Below are experts of layer 10 (counted from 0) of a mixture-of-experts language model. Rows are named router (the router's row for the expert), gate (a neuron's input weights, with its number), up (a neuron's input weights, with its number) and show model dimensions 0-159. Each number is 50 + 10 x the weight over its row's rms, rounded and kept within 0 to 99.
After each expert's rows: "mostly gets" lists some tokens that are sent to it at least half of the time. This comes from a sample of Wikipedia text that the model never trained on.

# expert 23
router:49 48 54 30 48 50 56 38 31 52 46 55 56 58 61 61 46 62 54 52 50 47 54 58 45 39 50 63 56 58 49 59 48 71 62 67 44 53 53 53 48 49 53 41 38 66 50 41 46 65 62 57 42 66 47 59 49 49 50 60 43 36 33 40 53 61 35 64 32 68 57 66 51 54 61 46 61 24 27 47 51 47 48 47 41 52 39 60 58 54 58 48 65 61 41 53 50 45 47 33 55 41 41 67 44 47 50 36 61 45 65 55 30 59 65 53 45 55 58 48 41 57 61 54 47 52 38 51 46 67 35 56 61 37 65 33 47 41 34 55 65 37 49 53 50 42 67 44 58 35 57 52 41 47 30 58 25 56 52 37
gate0:54 40 51 41 50 45 43 51 54 47 63 58 62 47 45 41 46 43 52 66 53 41 46 38 72 39 36 40 48 50 60 45 56 55 67 49 39 68 45 32 45 63 50 43 47 38 51 49 38 53 61 40 38 44 63 57 63 50 39 49 61 53 37 29 48 60 34 41 56 38 62 45 66 20 36 56 55 48 54 42 72 56 65 46 40 71 50 48 52 61 44 45 57 32 52 55 50 42 49 51 62 46 56 70 40 44 70 38 36 46 44 56 39 36 57 39 48 56 48 50 46 44 49 45 31 58 54 34 38 52 48 53 57 48 64 41 65 62 46 64 49 41 56 39 67 61 66 50 30 42 42 47 69 60 47 44 41 60 51 58
up0:34 51 66 34 59 49 37 46 65 39 43 54 55 72 44 45 57 40 42 29 52 51 46 64 53 66 51 38 49 53 59 57 41 38 38 40 39 56 52 50 41 52 49 42 41 52 46 42 50 46 48 42 56 56 54 32 52 59 40 52 46 56 41 40 58 52 50 33 60 27 52 60 36 46 41 57 73 57 47 53 31 53 50 66 67 59 55 44 55 53 46 53 57 49 30 69 66 33 57 45 63 41 69 51 60 42 47 59 38 44 49 71 56 51 52 30 40 44 36 57 57 62 66 59 53 44 43 58 53 44 49 64 48 53 55 61 38 55 35 61 48 54 61 51 65 43 43 51 33 44 29 63 47 64 44 57 62 32 43 50
gate1:53 29 38 41 47 36 58 33 55 42 62 36 62 63 50 47 43 44 76 37 55 54 43 50 39 68 51 53 60 59 46 63 65 56 57 48 45 46 55 61 46 49 53 47 47 61 47 55 61 33 71 46 30 52 52 43 68 56 54 24 53 44 39 26 37 43 45 50 68 37 63 51 30 30 62 52 49 40 50 36 51 43 56 54 50 48 65 44 53 59 48 51 48 66 33 50 59 49 32 45 33 45 60 58 28 59 43 57 48 63 61 52 56 53 46 39 46 54 48 42 67 57 43 46 53 46 47 44 56 53 48 50 44 55 41 42 76 61 60 45 54 55 50 73 48 48 42 53 60 54 46 66 45 59 46 47 37 50 46 48
up1:55 39 43 43 35 40 70 65 55 47 46 52 61 44 60 43 55 54 73 51 30 47 56 32 47 35 59 40 48 53 54 75 53 64 66 42 59 45 33 66 61 53 45 48 46 47 59 52 54 37 55 53 43 51 46 52 54 49 51 40 32 36 45 35 33 38 54 49 50 53 51 41 43 41 61 47 50 44 54 43 51 46 58 54 51 40 52 61 47 59 42 34 35 73 48 44 44 62 57 56 44 54 43 49 44 66 34 70 63 68 58 42 66 53 52 52 53 30 64 41 61 61 62 60 64 45 45 57 48 55 38 42 54 42 47 60 75 43 56 55 51 44 44 47 28 54 56 44 50 56 29 59 28 58 62 41 41 54 50 42
mostly gets: " career", " all", " University", " Party", " most", " many"

# expert 8
router:41 48 42 45 62 53 48 29 53 51 52 49 58 62 53 49 46 48 58 63 61 44 32 57 37 46 52 77 66 62 49 60 60 67 55 65 46 53 39 42 32 53 60 46 41 63 34 58 54 52 45 49 37 71 57 34 55 49 43 50 34 54 42 53 41 49 48 53 47 48 53 61 54 52 59 55 55 30 21 60 66 35 44 43 52 54 46 47 55 76 63 36 62 59 53 59 59 55 42 43 47 51 35 54 49 56 43 44 50 43 63 66 54 41 67 32 30 55 70 44 47 49 29 48 62 60 51 50 60 47 42 27 63 52 53 37 46 56 46 35 58 49 41 61 50 50 56 44 49 58 57 54 54 61 34 49 39 51 48 40
gate0:66 53 61 64 58 43 58 53 46 45 43 44 66 60 58 37 46 45 51 53 52 52 59 54 37 39 43 77 53 34 54 40 39 58 46 45 65 47 41 40 71 46 61 40 64 60 58 50 46 39 39 43 48 36 58 52 34 50 48 34 62 54 39 55 61 50 40 56 45 55 68 70 60 37 36 55 61 40 42 57 58 54 52 70 53 52 55 51 59 54 63 55 50 51 75 58 66 40 58 36 50 38 53 59 55 36 47 52 55 46 46 60 27 47 49 40 41 47 54 46 54 59 45 40 63 44 48 37 51 61 40 40 60 37 41 62 70 45 54 41 65 34 42 54 43 63 44 34 29 42 51 50 50 54 61 54 48 28 37 38
up0:21 27 56 54 63 51 57 43 35 28 58 63 48 40 60 46 55 46 61 57 43 47 51 51 52 53 62 53 56 34 65 26 47 50 36 38 53 45 51 36 57 53 57 56 58 51 61 43 60 48 48 61 40 38 47 48 48 63 37 53 48 53 38 44 54 40 40 49 50 58 59 76 52 50 55 84 56 50 41 61 59 58 45 50 72 58 53 39 40 55 44 58 41 57 43 38 72 34 62 39 45 40 74 45 53 52 50 60 50 51 51 54 53 51 55 42 58 35 48 51 69 49 43 59 51 62 42 38 42 57 49 46 55 52 35 54 49 57 41 32 51 37 59 67 45 56 45 48 41 61 53 64 56 64 60 55 47 32 39 41
gate1:62 45 38 36 30 68 43 26 49 48 28 49 45 54 52 59 50 35 52 53 51 39 39 74 59 58 46 44 51 32 51 48 62 53 57 40 54 48 53 42 57 58 45 48 46 72 52 28 44 63 68 40 57 49 60 36 49 57 37 61 36 59 60 52 68 48 59 46 48 48 33 58 59 67 41 58 52 40 48 53 70 51 53 43 56 34 62 52 45 42 43 62 62 40 45 53 60 87 42 53 50 69 56 54 56 58 47 43 51 56 47 49 44 50 51 44 30 57 51 42 33 38 56 39 51 55 39 46 52 46 47 37 51 62 46 48 54 53 46 64 48 58 50 40 44 73 53 60 65 58 44 59 50 57 39 42 42 41 56 53
up1:40 50 56 53 32 46 58 41 59 67 56 54 52 32 58 60 53 36 55 54 47 34 44 54 39 54 55 60 51 45 50 61 43 54 49 36 53 34 57 61 62 65 41 50 43 53 40 66 50 53 47 52 55 89 36 50 51 63 53 51 45 55 46 51 63 62 53 49 52 37 48 57 40 36 63 41 51 53 58 47 56 49 84 50 49 56 46 48 44 59 50 40 50 49 40 42 47 60 49 55 46 34 46 40 59 49 41 47 30 38 50 56 40 53 56 71 60 48 34 51 40 64 58 77 52 39 33 45 40 55 57 44 63 35 55 46 50 52 53 48 69 65 51 48 48 33 33 54 41 60 65 56 33 53 55 31 55 37 40 60
mostly gets: " MPC", " List", " Votes", "See", " Ind", " %"

# expert 9
router:59 49 49 33 56 56 53 48 40 50 45 40 64 39 60 59 47 57 57 46 56 35 33 66 30 41 52 52 63 58 67 53 40 65 67 55 33 58 35 41 44 52 59 56 44 49 42 52 35 50 53 52 46 58 49 50 37 49 36 47 46 45 45 34 48 49 43 58 56 56 54 73 49 39 61 48 67 37 29 43 58 47 42 40 42 47 51 64 56 65 66 48 59 73 50 46 53 33 32 54 34 42 47 66 53 51 56 54 52 44 72 52 31 37 75 56 40 49 48 60 42 55 50 49 51 52 57 53 50 61 46 53 61 39 55 33 42 34 53 50 68 43 42 42 52 59 64 45 70 57 39 43 48 34 35 56 45 57 58 36
gate0:45 54 85 60 45 66 36 54 50 54 51 40 41 53 52 64 43 64 43 54 52 42 36 60 42 36 60 54 54 38 63 41 39 45 68 70 36 48 56 64 51 52 61 34 65 57 53 66 64 43 53 54 57 35 41 54 46 65 26 48 50 52 38 53 38 52 41 41 49 55 44 56 43 35 34 51 38 46 42 59 42 52 46 43 34 51 46 43 60 54 73 48 51 73 48 54 52 59 56 49 46 31 47 53 54 39 73 52 47 50 34 51 29 49 56 37 53 51 54 66 35 60 53 49 40 58 58 61 45 49 61 44 25 58 52 41 44 51 48 50 55 63 54 41 59 54 52 44 55 67 45 39 51 44 64 31 52 46 46 56
up0:64 44 54 56 45 54 49 44 39 50 38 69 44 58 46 51 48 50 63 40 54 33 57 64 65 52 43 35 53 57 67 53 53 57 55 54 49 54 56 58 43 47 49 36 57 39 49 66 50 60 40 52 28 54 38 59 42 52 54 65 47 56 51 51 51 60 60 53 36 59 39 61 48 55 45 64 42 65 55 57 58 51 41 35 72 59 68 69 54 34 41 39 64 41 47 61 69 43 41 52 53 55 56 44 49 40 26 33 47 57 45 38 40 32 47 52 44 48 48 65 36 51 53 44 59 27 44 49 51 54 66 46 32 41 61 57 32 33 61 44 45 59 74 51 47 57 59 58 59 35 32 53 38 43 49 60 53 60 58 39
gate1:62 34 44 42 48 31 66 52 76 48 45 41 47 41 63 46 53 52 53 54 65 58 45 59 33 34 47 50 47 61 66 51 41 54 59 30 46 53 30 47 61 67 59 55 31 53 40 48 52 57 37 59 46 38 47 53 45 51 33 52 42 45 51 40 59 36 50 60 48 47 59 55 47 46 63 45 45 52 47 34 56 60 65 48 55 74 55 56 55 45 39 44 65 63 61 54 52 33 55 53 63 66 35 49 50 42 57 52 48 35 54 48 52 47 47 57 37 69 55 52 56 43 65 39 40 68 42 40 46 63 42 41 56 29 28 46 44 45 61 42 58 38 60 52 64 43 62 55 58 48 55 41 65 63 42 63 68 55 39 40
up1:54 59 51 79 42 48 62 38 60 45 48 39 41 54 49 58 54 34 47 71 42 60 48 53 55 39 47 53 57 36 58 41 53 43 46 74 43 55 41 23 53 33 49 42 66 56 40 53 54 66 45 38 60 68 52 50 27 54 66 45 41 46 40 64 56 60 38 56 33 70 37 55 55 61 48 63 62 55 59 52 44 60 49 47 53 36 58 66 41 52 46 60 44 49 46 61 61 48 55 48 35 49 58 48 56 49 52 46 55 52 43 42 44 39 48 51 40 33 43 54 41 45 63 59 63 40 60 47 56 33 42 61 43 37 42 80 43 26 44 50 42 65 41 44 33 47 41 55 41 47 42 43 43 46 54 55 55 54 57 54
mostly gets: " September", " July", " October", " —;", "|", " December"

# expert 25
router:35 42 45 35 50 45 59 48 51 47 44 55 59 39 63 54 47 60 60 59 66 37 32 61 51 33 55 51 51 61 65 66 47 63 68 65 54 58 27 60 48 56 55 52 39 51 42 54 44 52 46 42 37 67 52 40 44 63 35 56 37 36 46 47 38 42 35 45 51 68 68 57 50 55 59 54 60 33 26 43 54 36 51 42 48 48 53 58 55 67 58 45 65 56 41 44 56 33 42 51 53 41 37 55 49 53 56 38 61 50 76 56 45 58 74 51 29 60 56 55 31 53 54 66 43 54 49 39 46 55 57 50 61 52 57 45 51 41 40 52 72 48 40 57 40 44 55 51 63 33 46 45 54 48 37 59 44 53 59 35
gate0:47 58 40 35 36 57 44 41 39 30 56 38 65 55 81 58 50 53 60 55 58 55 54 48 52 28 27 51 51 46 36 38 64 53 52 53 71 41 44 48 47 57 57 59 60 52 36 59 46 31 33 54 48 46 43 49 31 41 68 47 62 36 43 49 53 63 32 45 38 35 59 65 34 48 57 60 42 48 43 56 40 54 64 55 63 48 65 69 45 56 65 65 48 43 52 67 43 52 43 45 50 42 53 62 44 38 52 58 44 55 51 55 31 57 56 53 41 31 59 47 64 48 39 51 64 40 62 56 71 49 44 38 42 50 42 54 57 54 55 54 37 51 39 53 48 29 57 42 52 46 48 57 57 65 51 56 50 53 47 46
up0:38 47 46 52 52 41 52 58 48 57 40 46 66 49 56 57 40 43 48 48 41 40 53 30 43 52 47 47 54 42 55 24 68 66 49 53 47 62 23 46 49 47 73 68 40 32 41 69 60 58 62 55 45 44 37 48 64 62 50 43 52 38 51 55 35 55 50 50 52 37 38 43 51 41 57 65 56 54 43 56 43 44 29 55 48 62 58 56 56 41 54 63 44 42 60 55 63 45 47 58 36 62 20 56 46 60 46 37 46 58 54 56 61 65 43 61 47 57 64 53 47 32 54 59 46 53 38 48 56 39 63 36 57 33 31 51 46 41 49 50 60 43 57 52 60 56 39 70 33 38 45 49 49 55 41 72 53 50 48 61
gate1:37 45 55 39 32 55 60 50 60 40 53 35 51 55 61 61 52 47 75 43 42 44 40 45 47 38 67 57 53 48 57 54 49 40 50 49 60 56 47 53 51 43 26 48 46 44 42 58 52 42 46 66 45 46 47 55 51 51 70 42 46 40 42 50 56 36 48 56 48 35 70 50 29 39 68 43 47 51 41 36 56 47 52 71 56 65 59 67 64 61 51 61 50 61 41 46 63 29 52 43 34 53 43 66 39 55 57 53 41 65 65 50 62 64 58 68 30 40 62 42 46 46 45 33 53 52 33 66 50 46 55 58 54 55 53 55 48 53 51 26 67 32 58 45 72 51 45 43 33 39 44 60 54 49 54 60 53 53 43 50
up1:61 58 40 53 73 44 45 39 68 61 52 38 34 33 40 32 66 60 41 51 43 50 57 61 27 41 55 61 47 59 49 45 43 42 44 66 55 65 37 50 64 43 69 54 34 45 38 55 50 50 47 41 47 70 54 67 38 46 26 55 34 76 59 49 63 60 61 49 52 57 39 48 66 65 66 57 53 45 48 59 47 53 62 34 30 54 45 48 53 41 41 54 53 49 52 48 43 50 42 56 34 34 42 54 34 58 41 45 47 36 59 64 27 55 42 42 56 56 47 53 62 61 51 43 48 62 51 56 49 35 39 56 71 45 50 50 37 36 40 42 42 54 60 52 47 48 42 56 59 59 55 46 53 54 40 46 48 50 40 57
mostly gets: "\n ", "The", "|", " Labour", " Liberal", " Conservative"

# expert 26
router:45 54 51 49 53 40 48 54 46 48 54 55 56 60 80 58 43 43 64 50 42 51 48 56 46 35 59 67 74 50 53 66 45 73 61 60 48 52 46 55 37 57 38 45 48 44 51 30 45 41 44 37 43 67 43 44 51 69 44 62 49 41 34 43 49 35 44 62 46 56 58 58 56 44 61 56 65 24 43 59 44 57 44 63 52 59 60 64 54 54 51 50 61 52 50 53 53 38 38 42 57 40 31 68 40 63 44 39 63 45 73 61 36 51 66 41 44 51 62 45 48 36 52 46 44 43 49 48 39 52 42 49 58 44 56 35 44 40 46 56 69 58 42 48 53 51 70 50 56 56 45 42 40 35 21 45 41 62 56 40
gate0:51 50 51 55 45 50 42 69 54 49 47 56 55 42 61 47 50 51 65 46 56 43 55 54 68 48 62 36 37 59 51 62 61 42 35 81 44 48 37 65 63 55 37 63 49 46 38 52 48 50 57 63 50 50 53 45 40 65 46 46 63 50 47 49 63 49 37 70 53 47 49 45 52 57 49 47 38 44 52 51 47 53 42 44 40 61 57 56 35 38 49 46 55 58 33 50 34 57 34 39 46 47 48 65 37 63 53 52 62 35 41 62 62 39 40 64 49 45 32 53 68 49 52 68 47 40 50 58 11 48 54 53 45 61 45 59 56 49 42 53 55 58 27 31 53 52 45 48 54 51 40 33 61 71 60 66 60 46 64 47
up0:55 72 54 43 51 44 60 37 25 82 36 59 64 50 36 61 53 50 72 52 49 55 47 55 30 57 53 46 53 57 58 42 47 58 53 49 45 47 48 42 59 31 56 29 44 54 65 36 51 41 60 54 53 41 64 61 42 45 38 56 32 46 34 55 44 56 36 51 43 51 53 57 58 71 52 49 57 52 52 40 46 55 43 57 44 61 40 51 56 55 39 33 60 58 45 48 66 57 69 47 57 31 35 52 47 54 51 41 56 50 65 40 62 41 40 64 56 56 51 56 59 59 44 60 68 50 39 58 34 51 29 43 33 35 62 46 52 37 42 55 55 57 50 45 50 56 44 49 60 54 56 53 54 49 41 28 57 48 35 40
gate1:54 63 53 46 54 48 47 48 72 44 51 48 55 69 64 32 46 59 32 51 44 54 37 50 48 43 49 53 63 55 35 60 74 47 63 48 51 38 47 39 39 50 62 40 23 38 40 44 47 58 51 47 41 52 47 45 62 62 60 51 39 48 58 45 58 39 51 69 42 68 31 59 54 35 56 44 42 44 51 54 62 44 63 65 45 56 47 52 52 57 59 62 54 58 67 29 58 48 38 46 61 70 50 37 40 52 49 41 47 68 58 62 46 54 51 40 53 59 49 48 42 44 45 48 58 34 54 66 63 47 42 48 60 53 60 29 41 68 48 50 48 62 38 36 54 55 59 30 47 63 45 45 56 53 34 52 60 30 46 31
up1:41 45 53 54 29 56 55 53 37 62 53 54 46 38 49 41 60 40 52 44 52 33 52 47 55 58 49 40 52 48 39 53 52 58 40 46 41 55 45 44 53 55 51 58 58 61 72 32 63 56 50 35 60 57 39 67 31 42 37 60 66 36 35 54 35 58 60 44 53 48 55 51 57 58 44 38 69 57 54 57 33 54 63 40 60 61 55 27 49 43 43 61 47 49 44 39 38 73 68 53 48 43 54 44 47 47 45 58 67 52 32 53 62 58 66 56 49 52 61 57 38 83 51 68 59 48 40 46 43 52 72 44 44 52 39 60 62 39 54 52 58 38 57 56 38 55 50 57 57 64 56 55 46 53 54 35 37 70 41 48
mostly gets: " he", " which", " have", " they", " has", " where"

# expert 12
router:59 58 42 57 43 61 49 52 43 60 58 58 64 54 65 52 45 62 51 53 40 27 52 63 47 40 49 43 60 55 64 71 41 70 59 69 45 62 39 53 50 47 49 54 42 53 42 47 41 55 58 32 44 54 44 59 40 63 41 44 44 27 40 49 40 57 37 65 37 57 71 56 52 48 44 57 68 37 37 48 63 41 48 49 41 52 52 66 55 65 62 43 62 55 44 38 57 41 41 42 54 45 40 63 47 63 48 39 65 47 52 44 45 64 61 54 37 55 52 51 41 31 62 53 46 33 59 36 36 60 51 55 55 46 66 35 48 39 56 39 60 51 38 43 45 53 58 56 59 31 49 40 65 42 43 61 38 63 69 34
gate0:49 44 32 55 40 36 37 55 27 49 43 52 55 46 72 51 56 44 58 75 45 33 46 45 38 31 64 45 46 46 70 53 46 49 56 45 66 40 49 64 38 43 46 66 61 37 72 51 49 46 52 45 60 44 62 46 46 68 37 50 62 52 55 42 72 56 51 52 47 62 37 47 38 41 51 43 41 41 50 42 61 46 32 69 37 72 56 48 38 59 44 40 64 67 47 41 44 55 48 55 47 61 62 40 48 44 64 50 67 61 70 51 57 52 38 58 39 58 43 52 52 58 71 47 52 46 44 55 51 57 50 41 52 43 46 49 41 37 55 55 49 50 64 54 63 41 56 55 48 53 59 55 42 58 37 47 38 55 29 36
up0:52 44 46 64 59 31 66 53 43 48 39 55 54 47 52 41 47 36 34 41 42 51 53 48 59 41 55 42 53 52 58 58 46 51 43 52 51 34 49 65 50 38 57 48 55 43 29 38 55 62 58 62 63 43 57 58 59 58 50 45 54 35 44 26 50 45 46 55 45 60 45 38 75 57 29 51 52 48 46 58 56 43 62 37 65 72 50 38 46 32 37 29 67 55 45 54 66 57 51 57 66 39 52 47 58 57 25 54 46 63 54 60 64 43 63 46 46 60 62 53 49 55 72 47 69 37 46 65 48 42 43 50 40 48 54 60 49 41 49 42 51 52 59 52 45 60 65 68 51 44 53 52 56 50 30 32 51 28 39 59
gate1:46 54 44 40 57 57 50 52 59 55 46 41 49 47 55 64 72 77 50 58 66 70 53 61 55 41 69 40 56 53 42 49 61 67 55 36 44 57 55 40 37 56 55 59 58 53 48 54 60 46 68 43 45 41 34 54 46 61 32 30 46 57 32 39 59 31 38 26 65 48 46 47 36 55 51 30 64 44 47 60 56 46 29 48 73 52 51 55 48 49 49 60 58 51 44 48 59 49 59 61 61 47 38 48 56 53 49 48 58 48 39 46 45 56 43 45 49 59 46 39 40 40 58 64 53 43 47 51 35 56 33 44 50 68 47 54 31 52 54 56 59 37 57 56 56 39 49 64 40 57 48 48 49 57 44 35 38 48 75 30
up1:59 44 41 28 56 58 46 33 55 53 48 62 71 70 45 44 73 68 45 75 45 48 49 42 54 50 38 47 46 48 44 47 46 64 59 44 36 34 57 31 36 52 54 52 60 57 47 55 57 49 62 37 37 45 43 54 31 31 43 40 35 46 48 47 45 42 41 48 60 58 49 49 57 57 64 60 33 53 50 36 49 44 45 73 49 55 67 60 43 59 54 35 60 50 46 53 65 52 44 47 68 40 67 48 45 49 67 62 52 63 57 51 24 41 41 45 43 50 35 47 46 58 58 56 63 47 56 57 46 54 46 52 41 50 74 53 56 43 45 53 45 35 55 46 63 55 37 46 54 54 39 53 37 60 48 46 56 60 75 45
mostly gets: "),", " on", " with", " from", " during", " between"

# expert 21
router:53 56 48 40 54 66 64 44 45 56 55 45 56 60 63 57 59 45 60 56 57 27 47 65 59 36 54 63 72 47 30 59 59 65 63 53 59 55 31 36 51 43 49 53 43 60 47 44 39 61 44 34 40 71 59 50 35 58 42 51 45 40 36 39 46 52 44 65 45 64 56 65 48 58 59 49 64 40 40 52 50 54 52 47 55 41 57 56 66 42 59 47 65 65 44 59 47 39 44 42 48 42 39 42 44 53 53 33 60 49 51 43 46 50 65 52 41 65 57 40 52 53 66 62 63 38 41 56 43 44 50 41 64 36 47 36 51 44 43 48 70 45 24 51 44 45 58 47 60 44 54 48 47 36 32 52 34 60 63 23
gate0:64 50 52 52 69 44 21 51 48 61 43 40 45 48 55 60 40 47 56 60 48 65 57 51 36 36 51 57 42 39 60 57 33 58 65 74 40 48 29 40 62 57 54 50 48 55 52 63 55 47 62 39 47 63 36 32 51 37 54 41 45 60 41 44 61 59 53 65 67 43 57 44 21 39 61 66 63 24 52 48 61 55 42 46 43 50 44 54 58 62 44 54 49 55 39 49 56 50 59 51 40 46 50 41 40 43 34 60 41 44 51 45 53 47 55 63 49 48 47 41 64 44 61 51 64 53 52 49 55 63 35 48 33 60 46 43 57 50 35 48 51 57 46 50 66 76 53 42 42 54 50 45 69 35 50 65 47 56 47 37
up0:56 71 50 74 77 37 50 57 56 40 73 49 42 60 28 29 32 49 52 38 60 47 51 64 41 59 52 47 49 50 44 35 41 48 42 45 52 58 44 49 39 48 36 51 51 46 48 49 64 33 51 65 68 44 51 52 57 53 54 48 48 38 54 57 54 59 55 42 39 59 51 45 65 66 37 50 54 58 49 39 39 48 48 36 62 49 55 40 36 49 52 38 65 48 35 57 42 43 50 46 60 48 46 59 47 57 59 54 53 49 58 53 57 65 49 51 48 58 67 73 54 59 47 40 33 59 55 38 20 54 45 54 64 44 67 58 54 30 60 35 36 47 63 48 49 43 46 56 36 28 48 49 35 34 52 56 52 52 41 48
gate1:56 75 50 35 47 54 57 43 57 45 43 60 58 47 76 62 53 54 51 75 62 52 59 54 60 37 62 45 52 43 50 56 37 49 58 59 40 47 29 48 55 49 79 74 60 40 38 42 37 74 62 44 37 46 46 58 62 24 55 62 42 46 56 39 55 43 49 68 46 63 57 43 39 57 54 48 58 57 55 42 47 53 50 49 56 43 50 38 38 49 44 45 55 34 62 32 67 49 40 34 50 63 56 40 42 64 51 50 47 51 44 47 43 47 41 38 45 63 44 41 39 49 43 51 56 55 50 63 43 57 51 45 45 50 41 61 62 48 53 38 60 40 38 38 36 44 55 48 38 59 49 39 39 28 43 59 49 42 45 35
up1:53 56 43 52 34 59 54 57 33 36 49 40 52 54 49 40 55 61 54 67 40 47 44 51 63 52 35 36 50 57 49 62 39 39 47 42 49 43 58 54 42 56 43 53 40 43 47 36 55 44 46 41 62 59 35 62 51 42 45 35 62 51 42 45 76 50 60 24 49 67 42 48 54 51 43 33 62 53 51 62 63 42 60 62 62 30 44 51 32 52 44 45 45 54 47 65 50 54 46 38 46 61 68 52 56 59 51 52 34 56 55 33 36 71 27 62 39 63 56 39 56 46 59 57 68 75 39 50 51 59 54 36 51 51 51 65 47 61 60 52 58 48 49 40 61 51 32 56 52 44 43 30 49 52 64 52 63 63 56 38
mostly gets: " States", " University", " team", "ations", " state", " career"

# expert 13
router:44 46 43 56 58 55 61 49 43 62 51 59 70 49 63 59 55 60 51 60 50 32 47 50 62 54 55 48 63 49 64 62 48 74 56 52 37 56 48 64 44 38 53 46 41 51 48 25 51 50 46 45 42 60 46 46 41 69 42 49 41 29 29 51 40 47 44 57 52 56 66 59 48 56 42 52 69 45 35 47 61 40 42 56 63 57 45 50 58 64 68 48 62 53 47 48 61 54 37 44 56 43 32 46 38 62 53 36 53 47 66 56 46 65 62 45 31 61 47 25 31 32 55 52 54 39 61 53 43 59 54 43 61 44 55 36 51 40 60 51 51 42 32 44 55 49 64 48 77 42 46 38 43 47 34 65 41 55 63 46
gate0:45 52 50 37 52 56 62 70 47 47 44 46 53 63 40 65 48 52 48 44 55 63 60 46 51 60 52 55 49 57 47 61 58 53 56 49 54 62 52 52 38 36 51 48 62 48 44 66 53 38 50 48 52 55 44 53 47 40 40 50 33 58 54 58 35 37 46 49 73 58 55 50 61 69 52 45 38 47 46 49 54 66 43 59 58 42 61 30 58 55 53 54 74 44 47 47 37 49 51 64 64 45 28 44 19 58 54 49 61 46 36 63 59 46 34 64 49 60 40 43 56 47 31 30 52 31 50 34 36 50 40 60 54 69 62 49 51 29 64 52 55 39 52 48 44 66 52 68 59 61 38 45 38 44 32 34 53 58 53 42
up0:47 36 42 74 39 54 35 52 58 59 64 39 56 34 56 37 56 62 42 59 45 56 52 50 45 36 53 42 53 39 46 66 56 64 50 63 57 63 58 53 50 47 49 45 39 69 47 68 45 48 45 37 34 32 49 48 62 53 45 63 59 48 42 47 50 38 41 47 53 40 61 47 36 30 35 45 48 49 52 62 30 49 48 52 64 63 58 63 45 46 58 44 61 54 37 34 44 39 43 48 51 47 33 57 46 40 66 37 31 34 47 79 40 44 62 63 22 46 45 46 44 46 57 59 43 39 49 53 69 58 52 65 44 48 51 53 49 54 68 47 54 45 50 55 60 56 47 45 65 58 57 41 71 55 39 63 45 44 49 46
gate1:32 55 45 45 41 64 45 76 55 53 50 59 61 63 52 48 66 50 49 61 57 44 55 45 68 55 69 65 55 61 33 52 46 54 55 58 41 55 43 63 20 52 42 55 41 36 51 45 44 58 44 44 42 59 52 56 52 35 34 58 44 33 54 47 53 43 35 46 67 45 57 67 69 52 52 42 40 48 49 45 48 43 47 46 72 57 65 44 50 36 53 43 56 43 46 38 50 50 42 43 62 49 22 39 49 38 71 54 59 63 48 55 60 50 46 57 46 47 52 20 55 54 42 55 34 39 63 35 44 63 48 54 54 51 38 53 43 46 47 59 46 53 33 36 61 45 49 56 58 52 60 64 59 49 47 36 51 42 67 40
up1:74 39 74 48 71 49 45 50 49 39 36 44 45 27 40 57 35 43 54 29 47 49 43 58 37 49 47 41 50 60 48 72 53 60 51 37 56 58 55 42 57 68 63 39 53 68 53 62 68 50 58 58 55 53 61 40 34 57 53 57 45 51 43 46 52 56 63 48 41 49 37 37 47 63 45 60 55 53 45 53 55 52 55 47 47 34 33 53 71 50 46 57 49 38 61 51 42 59 59 53 34 44 65 60 57 60 40 44 55 59 47 41 45 43 39 43 48 55 43 70 42 43 64 37 50 49 40 41 45 50 57 57 52 52 72 59 33 51 39 57 63 34 54 55 38 57 56 55 58 36 40 41 66 58 47 81 47 53 54 45
mostly gets: " and", " or", " &", "),", "\",", " until"